config = dict(
    norm='layernorm',
    optimizer='soap_variant',
    lr=0.00973,
)
Below are experts of layer 13 (counted from 0) of a mixture-of-experts language model. Rows are named router (the router's row for the expert), down (a neuron's output weights, with its number) and show model dimensions 64-127. Each number is 128 + 24 x the weight over its row's rms, rounded and kept within 0 to 255.
Before each expert's rows: a language model's description of what the expert responds to. This comes from a sample of Wikipedia text that the model never trained on.

# expert 23
It responds to: An and compass words. The article an before nouns, plus direction and region words opening place names, such as South Africa, North Carolina, West, Central, New Jersey.
router [111 117 132 160 107 112 148  80 127  98 163 143 122 100 112 114 143 156 159  72 123 162 119 105 104 137  96  76 159 121 137 122 181 131 118 143 120  93 114 119 108 121  86 136 118 147 110 116 161 166 171 148 117 107 115 124 117 129 123 130 100 148  83 121]
down0 [139 118 170 105 126  76 158 151 169 136 143 155 109  89 144 137 131 133 106 112 103 104 174 129  83 157 124 154 144 100 111 157 168 150 113 109 133 150 113 177 128  97  94 102 134 102 118 129 131 171 151 144 147 155 141 153 166 195 131 106 110 158 125  78]
down1 [182 122 171 152 129 173 144  81 110 116 218 151 146 118 100 144 152 119 126 125 138 132 153 119 150 127 117 124 146  97 111 135 148 123 124  72 124 141 143 141 122 110 118 118 116 133 135 148 146 156 120  95 135 162 125 120 137 123 148 121 115 122 147 191]
down2 [106 125 160 160 151 123 140 146 138 124 109 130  96 139 131 104 127 152 183 121 147 106 159 136  77 105 102 150 149 112 115 129 103 136 137 175 106 134 122 108 149 121 170 156 119 143  97 153 125 152 125 165  84 122 125  91 122 132 126  87  96 119  90 129]
down3 [118  83 162 105  70 130 133 116 113 142  58 137  97 128 120 134 173 150 103 119 101 153 155 152  96 162 137 128 115 109 107  98 119 119  88 124 152 114 103  78 120 112 110  98 109  89 140 183 109  79 118 121 125 147 183 117 127 131 123 161 142 160 155 120]
down4 [125 127 126 137 121 130 131 144 151 149 131 147 115 141 166 120 180 121 146 158 138 139 144 139  96 131 123 133 115 144 110 141 135 104 105 105 132 121 117 137 130 137 123 119 112 127 124 126 146 118 134 104 136 169 167 144 207 108 133 169 153 135 152 164]
down5 [137 151 140 184 178 112 157 166 106 142 122 121 110 162 132 134 118 123 124 134 134 137 181 186 133 131  95 128 162 118 142 158 132 181 154 148 109 137 174 163 117 138 129 142 102 147 154 138 145 162 122 125 168 110 163  79  96 161 103 123 100 147 127 124]
down6 [148 123  90 108 122 121 135 136 121 140 135 155 132 108  45 156  79 135 161 136 164 144 133 137 142  84 155 132  96 126 120 116 133  87 139 123 129 125 137 101 161 115 156 157 139 134 137 127  70 118 115 114 167 117 127 171 141 127 152 116 146 160 120 116]
down7 [163 108  82 161 145  87 130 167 127 108 108  91 180 143 123 131 137  92 127  87 143  90 114 154 159 117 155 140 115 132 143 128 117 138 147 141 147 122 113 153 103 113 149 102 117 143 110 120 137  80 117 133  79 119 103 111 124 115 108 105 102 134 146 162]
down8 [176 174 181  97 183 129 128 114 125 137 121  91 101 135 156 129 128 112 120 116 146 145  92 157  85 128 139 130 134 135 120 117 137 124 155 162 120 138 115 154  88 146 128 153 126 155 106 122 150 154 127 129  95 127  90 136 103 136 136 142 144 123 175 154]
down9 [122 138 138  98 142 151 126 139 139 155  88 145 158 129 103 105 178 105 159 140 121 122 158 105 150  91 128 219 135 131 115 139 171  89 131 106 139 121 128 108 131 163 118 132 139 112  96 155 142  96 156 145 156 176 122 154 119 117 112 107 129 157 145 117]
down10 [151 145 137 138 152 159 134 149 147 118 160 126 146 143 122 118 101  97 125 111 103 136 103 144 141 126 134 111 148 119  99 125 180 171 130 120 125 113 147 162 160 121 124 135  97 113  91 108 140 150 128 123  94  93 141 176 147 117 114 135 139 175 167 145]
down11 [129 116 163 128 170  77 134 167 129 145 163 165 152 159 167 152 128  98 164 134 112 114 113 136 119 126  91 133 123 113 136 144 118 149 164 180 124 117 120 151 117 173 105 132 155 130 125 170 147  80 127 145  85 156  85 130 119 108 110 136 135 127 137 122]
down12 [128 131 162 147 108 113 127 145 128  89 103 123 146 165 127 164  78  93 155 104 113 143 150 101 145 110 131 105 108 129 136 110  72  59 143  97 152 150 116 121 113 116 151 148 116 105 138 104 134  92 139 119 129 150 136 103 134 143  84 137 163 162 155 154]
down13 [111  74  98 130 129 148 112 120 123 106 132 127 114 116 163 139 126 129 144 123 163 162  95  93  96 131 159 118  93 113 135 114 141 137 152 101 110 160 105 108  98  90  93 144 149 117 146 135  95 133 112  81 140  89 156 161 125 108  89 151 142 145 165 101]
down14 [136 182 131 102 140 137 122  78 129 119 142 157  74 104 109 140 138 142 108 108 106 136 143 152 133 132 122 102 129 127 115 130 150  95 119 164 122 154  90  78 165 138 146 169 140 128 126  97 169 117 105 163 120 117  82 111 110 117  83 107 135 176  88 118]
down15 [145 166 118 132 106 107 132 130 145 159 122 131 124 143  82 109 177 146 142 123  99 147 128  77 159 129 103 126  90 142 136 156 119  73 122  96 149  83 122 129 118 144 146 157 126 109 153 144 110  91 125 138 137 103 130 107 110 137 122 135 152  92 101 131]
down16 [108 153 122 135 122 123  91  90 160 131 150 180 100 138 113 128 164 140 138 128 117 124 148 140 124 108 126 109  87 117 109 122  97 152 174 148 151 106  96 115 112  99  94 131 114 112 130 182 115  77  82 163 121 149  95 127 141 108 146 147 144 151 150  96]
down17 [123  96  95 112 128  88 135 120 125 143 133 110 148 149  97 123 140 156 103 133 126 154 117 136 152 109 171 146 149 119 106 149  97 174 174 147 116 136 101  91 187 119 125 143 175 110 157 122 117 139 119 124 102 148 108 160 152 139  64 117 127 134 139  90]
down18 [ 94 157 104 147 120  97 119 113 161 149 130 116 136 108 152 143 128 128 172 123 136 144 123 182 135 103 120 117 118 123 133 133 127 156 153 129 140 186  62 162 126 134 104 139 133 116 141 152 134  88 137 163 125 129 116  86 106 111 107 133 143 146 128 133]
down19 [121  93 142  98 123 102  87 141 136 122 170 155 127 152 107 103 171 123  85 169 134 114 128 103 102 111  81 105 155 130 105  97 165 130 140 121 146 116  88 126 154 127 139 138 137  96 158  91 146 131 115 117 146 134 137 127  88 142 161 166 120 100  72 128]
down20 [109 128 165 157 130 125 119 126  93 164 128 150 103 120  92 120 104 123 121 132 137 156 125 112 117 156 134 119 154  98 153 145 121 158  93  92 102 163 166 127 112  92 152 157 125 149 120 151 137 146 144 162 168 168 137 157 112 151 130 154 121 100 116  87]
down21 [ 55 118 167 110  82 109 154 124 194 147 101 127 120 112 111 112 130 150 152  90 118  92 115 160 109 113 165 125 142 165 139 139 130 126 153 149 146 157 131 116 156 150 124 113 124 136 112 142 104 100 157 133 108 139 109 150 116 161  93 135 117 108  98 151]
down22 [119 129 148 131 106 106 159 108 118 146 138 132 126 140 141 155 131 104 119 158 116 128 152 153 102  72 122 118 137 116 133 135 142 127 131 144 127 117 110 135 112 194 130 129 172  98 104 119 141 119 131 136 143 166 119 135 111 166  98  70 152 131 115  63]
down23 [139 107 116 127 138 137 174 113 109 110 154  83 143 112 126  80 115 137 107  97  92  95 130 119 140 155 134 138 150  96 137  96 176 127 128 142 118  79 137 161 126 110 149 159  86 109 171 108  92 160  89 125 101  98 126 128 140 105 123 148 108 129  90 166]
down24 [142 151 107 112 139 156 109 133 126 144 148 137 169 146  96 162 145 132 151 142 112 166 107 132 134 133 178 128 121 113 150 167 162 155 118 103 141 152 170 129 139 155 112 159 151 150 175 141 151 131 124 143 104 121 149 134 127  98 100 180 158 183 105 104]
down25 [138 102 159 164 115 114  96 141 110 156 108 111 147 138 121 115 137 163 113 120 165 132 191 155 120 100 146  95 127 105 152 136 146 103 149 189 109 131 130 126 140  93 145 143 156 146 134 119 179 165  94 141 174 127 121 134 105 124 106 157 134  99 141 147]
down26 [119 134 124 126 185 113 111  99 160 149 104 120 133  87  73 172 108 108 133 148 172 128 114 115 126 133  79 128  96 102 100 123 151 111 126 153 121 114 125 104 146  95  77 163 146 117 112 122 106 128 126 106 103 132 113 138 125 113 143  75 146 125 127 146]
down27 [ 77 174 131 112 147 121 114 154  82 122 110 136 115 113 157 158 123 144  82 147 116 179 100 101 156 134 113  99 127 140 115 119 144  96 124 120 111 147 127 161  99 141 138 112 133 113 142 112 167 118 110  86 132 122 126 141 118  81  98 127 130 105 122 111]
down28 [132  94 149 142 112 123 101 140 107 113 146 156 109 125 108 116 168 121 142 106 122 130 134 108 157  88 139 118 124 131 125 123 172 188 150  94 137 127  84 123 102 148 132 141 137 112 142 101 120 124 152 118 125  99 167  92 131 111 158 148 129 143 153 152]
down29 [162 140  94 111 182 148 143 102 157 142 110  88 105 106 127 115 124 160 108 133 148 102  85 169 141 177 125 119 152 124 146 135 151 113 153  95 103 139 148 130 154  96 165 119 158 113 101 135 140 139 130 155 135 135 121 106 135 111  73  88  78 143 133 150]
down30 [ 88 150 165 106 154 150  86 125  55 123  94 121 106 139 147 103 100 105 121 132 141 130 161 164 128 137 128 100 176 109 159 135 161 102 117 189 122 118 183 124 106 132 105 132 116 139 149 110 125 108 131 147 148 158 138 193 173 118 167  87 127 103 147 140]
down31 [163 119 111 154  93 127 125  93 146 118 146 120 152 140 120 152 156 111 102 162 126 147 136 104 143 147 120 152 148 149  89 154  92  88 180 139  94  82 119 130 144 117 118 135 117 125 124 140 112 121 110 160 176 124 137 135 147 106 123 119 134 154 150 138]
down32 [138  56 175 115 112 145 146 146 104  94 121 117  78 111 141 117 125  88 123 138  84 105 169 175 179 139 121  98 162 166 142  89 113 138 130 118 126 167 126 135 107 110 131 155 144 106 155 154 107 110 124 139 132 118 101 157 103 161 178 130 159  91 173 119]
down33 [119 119 139 114 151 102 181 147 115 119 125 151  98 147 152 111 145 120 136 144 160 155 104 122 137 139 140 128 127 133 164 147  97  96 143 171 106 143 152 128 127 109 128 133 159 107 137 104 182 140 117 181 161  87 137 160  88  92 111 155 111 140 140 137]
down34 [118 137 122 136 106 112 140  88 139 143 103 113 104  98 123 137 112 103 124 160 138 155 153  89 110  65 151 119 115  95 128 123 140  86 171 131 122 145 115 143 152 142 103 174  85 102 126 128 159 135 132  57 169 148  98  93 144 134  73 138 121 131 160  97]

# expert 11
It responds to: Word-initial capital letters. Single initial letters or consonant clusters starting a word, often a capitalized name or title, such as H-orse, B-odybag, Kh, St, Sh.
router [ 98 127 133 129 172 119 121 148 110 135 113 142 160 133 153 131 137 158 148  79  61 119 119 122  94 135 129 135 161 138 152 120 134 104 120 140 144 151  99 149  96 143 141 117 164 157  89  97 132 138 143 139 125 122 143 146 116 141 133 143  99 162  90 177]
down0 [146 127 177 133  91  73 118 103 146 157 117 124 125  96 147 139 150 160 148 120 140 120 126 152  92 158  75 119 107 108 122 126 122 111 146  90 120 173 136 115 148 109 135 138 138  99 127 157  79 165 149 109 121 112 150 121 108 110 151 131 138 109 102 158]
down1 [ 83 108  90 145 135 131 141 132 174 121 100 116 135  85 141 110 148 133 155 141 116 142 155 144 122 133 109 139 124  96 145 154 141 109 100 134 127 145  82 128 115 130 105 157 157 143 139  89 143 107 136 154 132 165 100  94 105 106 108 103 113 139  83 126]
down2 [102 148 104 162 122  91 155  91 109 114 144 143 159 132 152  94 150 127 124 120 148 150 141 143 137 141 156 113 163  73  83 118  76  92 134 137 164 115  98 122 161 117 127 166 139 106 118 103 127  90 147 149 132 111 141 164 151 141 174 117 102 135  94 166]
down3 [ 82 120 157  85 177 106 158 126 152 146 112 134  98 161 141 122 138 144 134 133 141 138 127 100 131 114 109 137 146 141 129 152 112 154  89 122  84 138 114 150 161 155 146 115 138 147 126 161 123 107 167 127 141 114 141 127  77 149 176 136  68 134 160 147]
down4 [138 104 151 137 117 139 136  90 101 118 147 136 134 128 166 157 132 138 112 128 126 112 117 111  78 138 135 111 156 141 119 125 135 164 147 108 139 112 113 164 129  78 130 124 112 128  94 140 104 156 155 140  98 169 128  95  99 129 159  93 156 113 139 108]
down5 [143 159 139 149 180 133 159 112 160 121 156 113 160 124 137 137 147 167 153 144 128 184 187 138 145 180 149 123 167 141 156 134 154 145 146 138 170 141 131 143 159 149 144 129 158 143 152 163 165 119 138 138 155 147 130 143 160 149 157 150 144 121 124 115]
down6 [135 109 146 103 112 102  93 139  71 110 141 131 127  90 102 127 118  99 111 121 191 102 110 107 100  91 161 120  65 123 127 170  81 117 140 130 103  99 116 141 104 136  87 114 144 149 146 101 122  92 138 125 106 149 113 189 136  90 123  99 169 107  86 145]
down7 [155 157 125 120 161 145 142 106  94 109 103 150 147 122 134 143 131 131 139 140 126 129 122 147  95 135 130 108 111 142 133 137 128 138 154 137 103 141 168 120 109 147 133 146 120 120 124 151 150 148 104 167 126 130 133 107 125 141 114 132 169 147 125 134]
down8 [145 132 158 136 114 142 140 115 112 119 155  89 113 111 102 154 127 109  89 164 103 157 117 117 111 129 102 151 119 130 162 129 129  89 118 107 188 151 115 122 130 123  67 101 149 136 118 152 146 121 140  96 139 138 119 165  97 136 153 103 156 118  98 136]
down9 [120 143 165 155 149 139 143 117 117 115 119 115 141  97 145 150 126  91 141 150 112 151 130 141 130 146 184 156 137 163 117 153 158 140 166 184 171 122 120 134 156 124 122 105 137 148 141 104 175 145 125 118 141 156 168 157  96 126 179 124 140  95 141 137]
down10 [174 131 154 129 138 144 187 185 113 141 159 163 108 109  99 132 158 156 164 126 148 141 101 124 121 152 156 101 116 112 127 175 137 132 114 132 140 151 132 112 119 124 158 176 130 130 118 103 147 136 137 100 129 150 146 133 150 120 147 126 147 106  79 114]
down11 [112 129 131 152 134 123 105 142 120 109 109  93 109 126 129  80  92 105 106 111 103 144 141 112  98 129  86 151  86 122 131 111 134 115 119  92 107 154 100  87  98 111 128  96 114 117 133 127 101 135 119  88 144  68 140 108 108 130 137 137 123 114  71  88]
down12 [140 127  96 144 119 160 141 142 142 160 118 138 100 174 160 150 104 131 169 169 160 151 120 105 167 159 172 145 140 127 114 138 115 138 134 141 135 163 121 163 129  99 162 128 112 147 109 123 143 130 138 159  94 119 163 138 133 132 140 159 147 140 124 111]
down13 [ 89 127 184 129 131 115 104 105 145 111 156 140 152 129  55 134  70 176 147 142 130 100 117 107 130 142 151 128 117 143 133  91  84 126 141 192 108 145 108 126 171 158 147 145 140 152 123 125 142 108 130 152 121 126 120 153 120 121 123 151 153 126 153 123]
down14 [109 150 143 136  81 175 111 145 122 125 130 121 115 132 163 119 114 132 113 120 139 133 136 150 137 110 138 176 150  95 110  88 143 121 117 140 131 130 194 135 164 130  95 146 129  89 142 192 103 128 124 117 115 145 158 145 108 116 130 100 123  88 103 124]
down15 [147 101 152 149 140 109 133 104 101 162 124 161 126 144 132 139 156 132  78  96 111 106 139 126  97 148 124 142 134 105 142  94 149 149 131 124 121 125 124 125 144 106 168 107 135 125 121 112 132 117 129  88 156 130 134 140 157 146 139  62 172 113 117  98]
down16 [105 117 171 151 121 112 128 114 105 118 125 124 106 103 125  89 119 149 121 128 125 154 109 104 136 150 126 130 119 161 144 132 109 144 183 125 123 156  77 133 120 145 103 128 102 132 132 135 167 134 130 102 136 141 117  82  91 135 108 150  62  99  81  69]
down17 [138 167 107 150 126 117 144 120 119 161  91 132 172 147  92 170 113 150 123 161 132 159 132 107 104 197  86 140 125 139 134 115 115 146 168 150 194 142 112 153 146 112 130 163 113 171 124  95 151 170 157 187 139  69 133 149 112 139 135  92 105 135 155 144]
down18 [117 134 102 138 104  78 113  99  98 136 126  94  58 152 124 116 101 120 130 109 159  45 126 126 127 110 125 126  98 103 128 104 111 131  79 128 100  80 116 111 122 168 109 104 111 110 117 104 115 108 145 107 100  85 106 118 130 100 137 109 127 112 112 132]
down19 [100 128 107 118 123 138 106 125 140 110 110 129 152 152 111 138 134  94 104 115 172  78  97 147 140 103 135 141 163 122 138 110 163  93 171 115 134 141 131 119 121 114 178  92 129 123  95 101 137 145 104 184 115 137 107  93 106 164 117 158  92 123 108 138]
down20 [141 110 113 138  92 151 154 168 117 152 105 156 183 102  80 119 107 140 110 138 126 131 172 133 122 123 127  95 141 125 128 127 177 156 178 116 130 130  93  96 155 124 147 108 116 104 116 125 146 147  89 152 137 156 126 113 175 164 100 121 143 130 116 146]
down21 [123  96 149  74 117 153 121  99 137 145 133 179  92  98 126 117 110 126 139 103  95 114 120 145 133 147 103 161 137 128  93 128 134 125  95 124  99 124 141 160 132 130 145 131 111 107 121 130  62 150  99 116 134 104 145 124  88 104 120 126  74 130 105 123]
down22 [143 101 120 141 146 140 125 103 146 160 108 174 157 168 145 118 119 131 145 133 114 121 165  82 130 125 168 128 166 137  79 126 135 111 120 143  96 114 169 121 112 105 105  99 131 105 120  92 113 102 136 154  84 146  93 129 102 133  80 200 121 147 160 119]
down23 [110 140 113 127 131  88 117 100 135  86 134 146 126 128 157 148 168 117  70 136 135 154  79 148 102 162 111 129 127 101 135 116 136 101 134  88 114 149 160 135 121  94 180  73 159 109 118 143 142  95 121 141 114 122 152 148 134 110 114 133 119 112  97 105]
down24 [ 50 146 159 113 154  95 130 126 149 179 128 138 131 141 122 117  90 123 140 104 179 128 121 105 116 134 140  75 127 128  63 151 151 139 143 166  89  89 123 106 136 150 132 153 156 135  95 136 131 125 149 183 123  91 136 125  98 159 182 122 137 123 140 146]
down25 [121 124 132 127 117 190 148  88 121 133 131 172 125 160 129 138 102 118 134 116  93 153 136 135 142 130 109  82 108 140 166  87 151  82 162 163 122  93 123 140 133 133 124 141 133 134 104  98  82 114 103 131 101 128 129 103 132 124 141  99 117 107 137 119]
down26 [ 98 150 135  94 145 161 134 135 124  86  80 168 114 116 127 152 159 131 169 120  90 143  65 106  81 115 161 118 121 137 147 130 110 123 106 125 129 183 175 107 120 111 136 116 137 152 103 127 157 136 155 129 149 118 167 190 115 135 110 127 120  90 126 139]
down27 [126 144 167 119 113  93 134 123 157 140 136 140 166 124 130  95 136 155 146 154 119 125 170 133  75 122 116 124 146 130 118 173 130 104 145 129 106 138 135 147 163 135 142  96 118 129 107 144 132 114 117 103  60 172 138 151 144 105  90 130 136 131 102 118]
down28 [120 144 129 138 138 140 103 110 118 124 128 165 133 146 123 122 169 125 164 134  99 126 126  86  97 117 157 108 122 126 103 146 111  66 124  67 110 121 122 116  99 125 105 134  99 150 115 158 172  81 192 136  99 144 107 111 102 119 137 102 144 112 121 116]
down29 [ 94 112 140 104 161 116 133 140 146 110 136 173 149  56 139 140 108 141 132 152 133 137 101 133 141 119 140 162 105 193 104 146 160  96 180 142 118 134 141 151 120 157 158 111 130 132 119  75 153 124 172 143 157 116 104  92 124 118 130 145 142  95 102 143]
down30 [119 116 134  90 112  89 112 140 106 131 110 131 141 139 108 131 132 123 111 166 138 138 120  81 113 118 111 136  63 118 159 114 145 111 111 132 126 127 168 118 133 132  98 144 120 145 109  88 159 160 119 115 142 138 129 153 155 139 137 173 135 147 136 146]
down31 [ 79 125 120 138 105 128 114 116  99 125  89 127 127  92 136 132 143 105 142 118 106 153 125 161  93 150 103 103 134 116 165 142 105 118 159 155 138 138 108 163 109 113 145 119 130 139 127 134 100 158 146 125 122 113 141 159 103 152 153  84 154 116 130 135]
down32 [ 96 117 146 129 105 139 148 133 146 161 155 157 136 160 189 131 152 157 128 140  86 146 114 132 163 151 122 100 114 139 149  89 144 147 144  92 146 113 151 152 124 117 114 153 118 150 152  96 130 140 115 166 142  91 153 128 168 104 120  91 154 136  73  97]
down33 [160  85 124 167 140 151  98 101 147 120 151 172  77 155 124 130 134 130 106 117 148 110 139 138 123 140 121 104 151  72  79 152 155 139 130 163 107  91  64 124 156 135 160 135 133 158 117 145 129 105 145 134 129 132 134 124  97 137 100  94 144 129 161 118]
down34 [107 127 135 144 121 108 134  76 142  90 136  94  86 141 127  89 119 107 121 179 105 132 180 116 122 127 101 138 113  60 128  84 165 148  83 129 119 175 122 106 153 142 103 113 116 106 145 161 116 123 101 104 165 163  98 127 114 127 109 110 121  95 123 116]

# expert 14
It responds to: Table country codes. Capital letters and abbreviations in tables and sports results, mainly country codes like NOR, NLD, DEN, and network or state codes like NBC.
router [119 183 119 106 136  91 105 103 117 124 141 102 102 130 115 127  88 156 114 113 113 121 113  98  90 143 141 122 167 158 164 158 147 109  91 128  95 166 104 153 113  86 156 115 113 159 132 167 155 134 113 142 106 127 128 138 140 109 173 161 133 143 104 112]
down0 [ 91  84 152 126  99  82 130 132 121 179 114 155 101 149 111 104 143 101 147 128 161 129 148  67 109 124 153 102 122 135 142 108 152 125 128  93 200 114  88  91 142 125 131 101 129 122 145 114 128 146 102 101 130 138 104 122 143 141 144 142 159 143 184 160]
down1 [ 84 172 110 129 147 131  80 133 109  89 125 144 153  91 129 118 189 152 186 149 149 152 123 172 145 165  98 111 116  97 172 125 101 150  89 136 112 154 102 116 122 101 129 134 112 144 118 131 138 122  80 161 155 176 142  74 138 113 100 128 127 106 118 176]
down2 [119 117 120 135 106 141 126 111 124 108 145 148 128 119 118  93 138 125  95 109 114 141 121  83 156 138  84 160 101 121 118  96 153 154 163  91 107 133  82 118 128 133 124  87 141 152 147  92 144  94 123 127 121 163 113 137  86 160 128 125 106 173 128  94]
down3 [ 94 104 136 142 117  85 132 123 116  94 112 124  85 116 111 105  96 123 109 119 128  91  98 180  85 115 103 115 157 124 179  97 129 149  99 104 134 131  95 112 104 128  88 138 100 157  99  75  64 111  91 125 128 125  87 115 101 112 140 117 149 136 107 109]
down4 [126 159 100 118 155  74 123 109 106 116  96 110 121 127 127 118 143 149 122  63 117 147 162 146 111 121 115 120 137 145 148 156 126 126 127 112 154 115 127 114 105  83 174 117  84 101 137 156 137 130  99  94 135 161 141 175 112 107  97 139 112 146 127 142]
down5 [122 164 132 113 126 170 126 110 148 124  86 167 130 138 143 130 142 103  67 158 112 134 131 113 153 135 142 161 102 190 143 102 132 124  85 153 104 113 117 169 138 122 116 112 129 103 119 148 118 115 110 146 133 116 134  74 139 105 154 135 166 138 116 148]
down6 [136 113  90  75 138 156 123 117 123 115  99 115 157  70 134 117  88 110 117 117  87 165 141 118 117 103 155 118 113 152 118 112 103 136 124 137 128 103 115 114 167  92  72 157 131  89 171 153 132 157 122 134 122 153 170 142 126 116  94 111  98 101 140 120]
down7 [107  82 126  87 116 102  88 134  96 111 105  94  92 159 145 106 108 155 133 116 127 122 122 140 117 136 152 130 115 113  50 118 109 128 126 141 121 123 114 118 103 141 138 124  87 105  98 135 138 138 133 152 127 100 112 102 162  91 117 127 107  99  73 120]
down8 [155 131 148 146 145  93 107 112 131 175 126 155 135 126 130 132 135 121 123  85 108 133  77 109 135 131 149 132  88 118 130 133 144 121 167 155 155  90  89 123  55  98 170 136 160 186 140 121 135 147 139 111 110 123 128 143  79 109 113 101 172 102 152 131]
down9 [112  97 118  62 156 123 151 149 127  71  78 151  98 121 106 131 128 114  66 154 131 123 118 150 110 137 110 114 151 114 144 154 136 147 151 129 109 115 123  96 124 130 194 163  93 105 105 132 137  91 146 135 132  82 143 153  91 136 149 139 127 100 106 132]
down10 [126 142 162 102 143 115  90 107 127  99 134 127 112 154 108 149 153 119 133 121 128  86 142 160  75 169 127  87 157 124 122 142 135 164 182 187 117 125 124 116 113 132 122 149 113 132 139 146  98 146 159  81 208 105 105 170 116 136 128 139 147 105 165 165]
down11 [ 99 126 141  94 123 154 138 117 140  99 159 123 128 132 123 174 136 139 139  56 147 101 159  99 129 128 142 141 156 131 205 152 136  98  93  81 152 162 153 146  85 156 121 165 133 152 129 148 152 138 117 171 124 143 149 138 127 106 141  94 114 136 109 137]
down12 [148 103 140 132 128 132 110 117 151 188 107  94 143 134 115 126 160 180 102 153 110 127 128 122 151 132 167  79 101 134 138 143  78 136 121 114 133 142 162 138 134 126 164 122 102 101  91 114 110 142 124 187 118 129 118 129 138 112 138  74 113 148 173 115]
down13 [130  74 133 118 149  84 142 145 146 187 128 130 110 142 103 168 147 120 135 149 146 122 149 123 158 122 113 150 114 115 166 133  97 123 137 130 132 155 141 137 126 169 121 156 107 116 152 128  87 120 131 116 142 128 117 163 137 109 158 140 130 156 112 148]
down14 [109 138  75 107 149 123 139 131 103 110 130 137 139 151 137 137 113 149 114 119 135 113 105 169 168 111 176 132 139 137 109 134 169 179  87 131 135 144 136 141 159 146  64 150 132 142 107 144 157 142 137 116  89 143 125 111 138 156 147 120 147 133 173 130]
down15 [108 163 126 127 133 147 160 171 148 146 143 106 161  94 142 140 181 122 121 133 139 100 179 115 142 111 121 183 114 102 195 148 129 154 130 134 123 171 102 154 135 100 122 141 137 166 149 167  91 108 106 131 144 135 119  96  95 143  72 109 133  91 102 135]
down16 [136 126 181 120 103 112 150  90 146 158 143 135 130 135 144  99 119 122 111 150 126 133 151 146 124 138 125  88 106 141  74  98 126  88 122 107 158 145 122  83  85 138 122 136 123 102 123 146 105 149 152 129 155 160 110 141 134 141 104 127 123 116 113 148]
down17 [140 113 138 134 130 102 134 158 132  95 133 162  65 112 140 108 134 105  87 114 103 164  69 134 146 130 145 100 107  87 111 146  90 148 156 135 142 144 119 129  83 117 142 134 132  98 144 144 147 132  74 122 139  86  78 145 132 112 172  97 109 125 127 105]
down18 [146 123 148 119 141 109 168  57 122 158 156 189 157 113 147 123 120 110 141 124  99 132 125 127 118 104 107 146 172 148 104 131 148 103 141  92 138 122 128 132 143 133 160 128 110 111 132 108 112 118 146 142  84 127 137  88 156 126 127 141 110 106 171 119]
down19 [ 98 149 107 125 162 140  76 137 127 170  95 156 131 147 157 124 148 121 145 109  97 130 111  93 136 128 130 125 118 123  78 131 115 129 126 142 163  65 152 133 108 113 158 151 124 110 135 141 143 133 140 118 147 122 161 101 150  98  90 147 131 119 103 155]
down20 [110 122 125 119 117 123 109 117 150 131  97 127 144 114 126 104 124 150 108 158 103 162 174 122 147 160 114 134 100 123 117 110 124 131 105 133 129 109 161 141 119  98 125 106 130  64 116 152 138 119 163  83 122 120 154 117  78  97 133 134 120 105 129 143]
down21 [149 179 141 144 166 147  70 158 128 198  87 120 167 132 131 130 140 144 111 110 154 116 116 139 127 140 110 121 120 121 116 101 132 148 133 115 156 162 148 147  83 134 123  95  89 112 135 171 122 142 103 121 126 112 122 132 123 117 157 154 121 142  90 119]
down22 [123 151 105 132 169 115 148 139 132 130 164 125 105 149 127 129 109 114 145 134 128 130 121 146 190 126 153 103 175 101 132 149 140 133 168 118 128 148 136 123 101 139 122 105 107 114 133 131 135 133 129 107 103 122  89 134  92 141 136 127 165 169 139 139]
down23 [186 161 141  82 121 108 129 109 133 135 143  98 117 135 117 141 157 116 100 147 124 106  96 150  92  84 143  98 138  93 112 115 134 129 113 163 141 136 125 152 115 112 130  93 141 162 161 114 133 116  91 132  96 139 131 143 114  96 145  92 118 135  91 131]
down24 [124 100 178 121 116 101 127 121 127 186 116 126 134 157 115 108 148 125 160 164 188 151 102 136 145 139 148 123 139 115 112  91  66 139 120 132 123 177 146 142 145 165 144 140 142 104 143 108 135 117 129 103 140 129 110 137 138 134 133 133 136 140 125 148]
down25 [116 193 119 200 129 125 121 120 130 136 152 152 157  84 133 142  73 153 121 144 157 134 158 156 128  82 107 140 124  88 136 140 109 122  92 173 135 142 122 159 128  96 113 122 118 137 144 116 129 154 130 130 106 129 147 111 104  79 147 134  98 144 103 111]
down26 [119 117 126  80 153 132 186 113 125 123 160 123 113 139 146  83 204  78 174 118 150 121 183 151 160 119 120 165 117  98  81 168 150 174 143 104  79 161  84 107 133 101 100 132 155 141 143  85 103  85 139 130 127  80 113 158  86 111 121  86 112 112  96 134]
down27 [101 168 143 128 130 100 133 133 142 112 118 135 183  93 161 144 112 129 160 106 105 127 150  99 126 131 169 158 124 125  86 137 129 114 168 152 138 162 141 120 112 129 135 156 130 166 124 118  93 128 143 100 166  77 138 181 155 117 138 105 139 132 134 170]
down28 [ 95 113  91 103 132 130  71 147 141 139  98 103 160 135 144  92 127 115 112 151 146 122  83 112 103 117 126 157 134 159 130 112 152 166 136 163 118 156 113 164 103 153 168 142  92 100 125 135 153 136  92 111 152 133 154  89 149 163 154  87 146 141 114 136]
down29 [152 125 163 160 160 130 136  87 100 167 132 110 148 145 127 101 152 109 135 118 143 139 152 106 102 129 171 122 123 120 121 130 132 142 136 101 102 135 115 138 125  82 114 135 120 115 127 116 114 132 131 140 151 159 151 134 102 136 159 129 146 165 118 145]
down30 [ 94 120 124 101 159 129 133 152 104 173 151  92  98 121 110 114  98 148 119 137 101 134 180 110  80 135 150 156 167  83  93 126  88  91 134 153 121 178 126  84 106 157  98 145  99 106 128 146 126 167 105 140 143 127 108 124 109 112 125 144 121 139 113 118]
down31 [105 156 134 126 128 173 168 128  99  92  68 122 108 101 145 136 179 129 107 174 146  87 127 130 121 169 162 157 126 129 100 138 116 106 130 103 143 157 141 125 139 121 132 131 129  89 120 111 122 130 163 177 112 123 118 137 102 116 110 136  95 129 140  95]
down32 [113 110  64  87 112 104 104 135 126 125 133 176  96 131  92  94  89 151 129 133  67  78 142 194 119  96 108  69 132 128 126 122 143 124 134 112 151 124 111 147 100 137 117 134 154 118 154 108 140 137 124 140 122 114 144 134 133 130  80  90 133 136 138 111]
down33 [132 144 192 115 115 114 120 135 126 141 117 125  89 130 123 144 105 123 146 140 110 146 112 101 122 121 164 103 111 113 164 113 128 111 164 142 162 145  98 120 140 126 133 102 137 144 125 133  86 143 144 112 154 101 167  70 106  93 145 110 168 155 133 111]
down34 [142 115 131 159 122 109 158  82 154 127 132 113 100 107  91  84 160 109 160 107  94 116 140 127  97 142 118 101 110  96  86 116 146 154 135 106 163 161 136 125 137  72 156 124 149 130  73  92 113 150 123 109 149 121 144 131 130 182 146 159 142 124 125  92]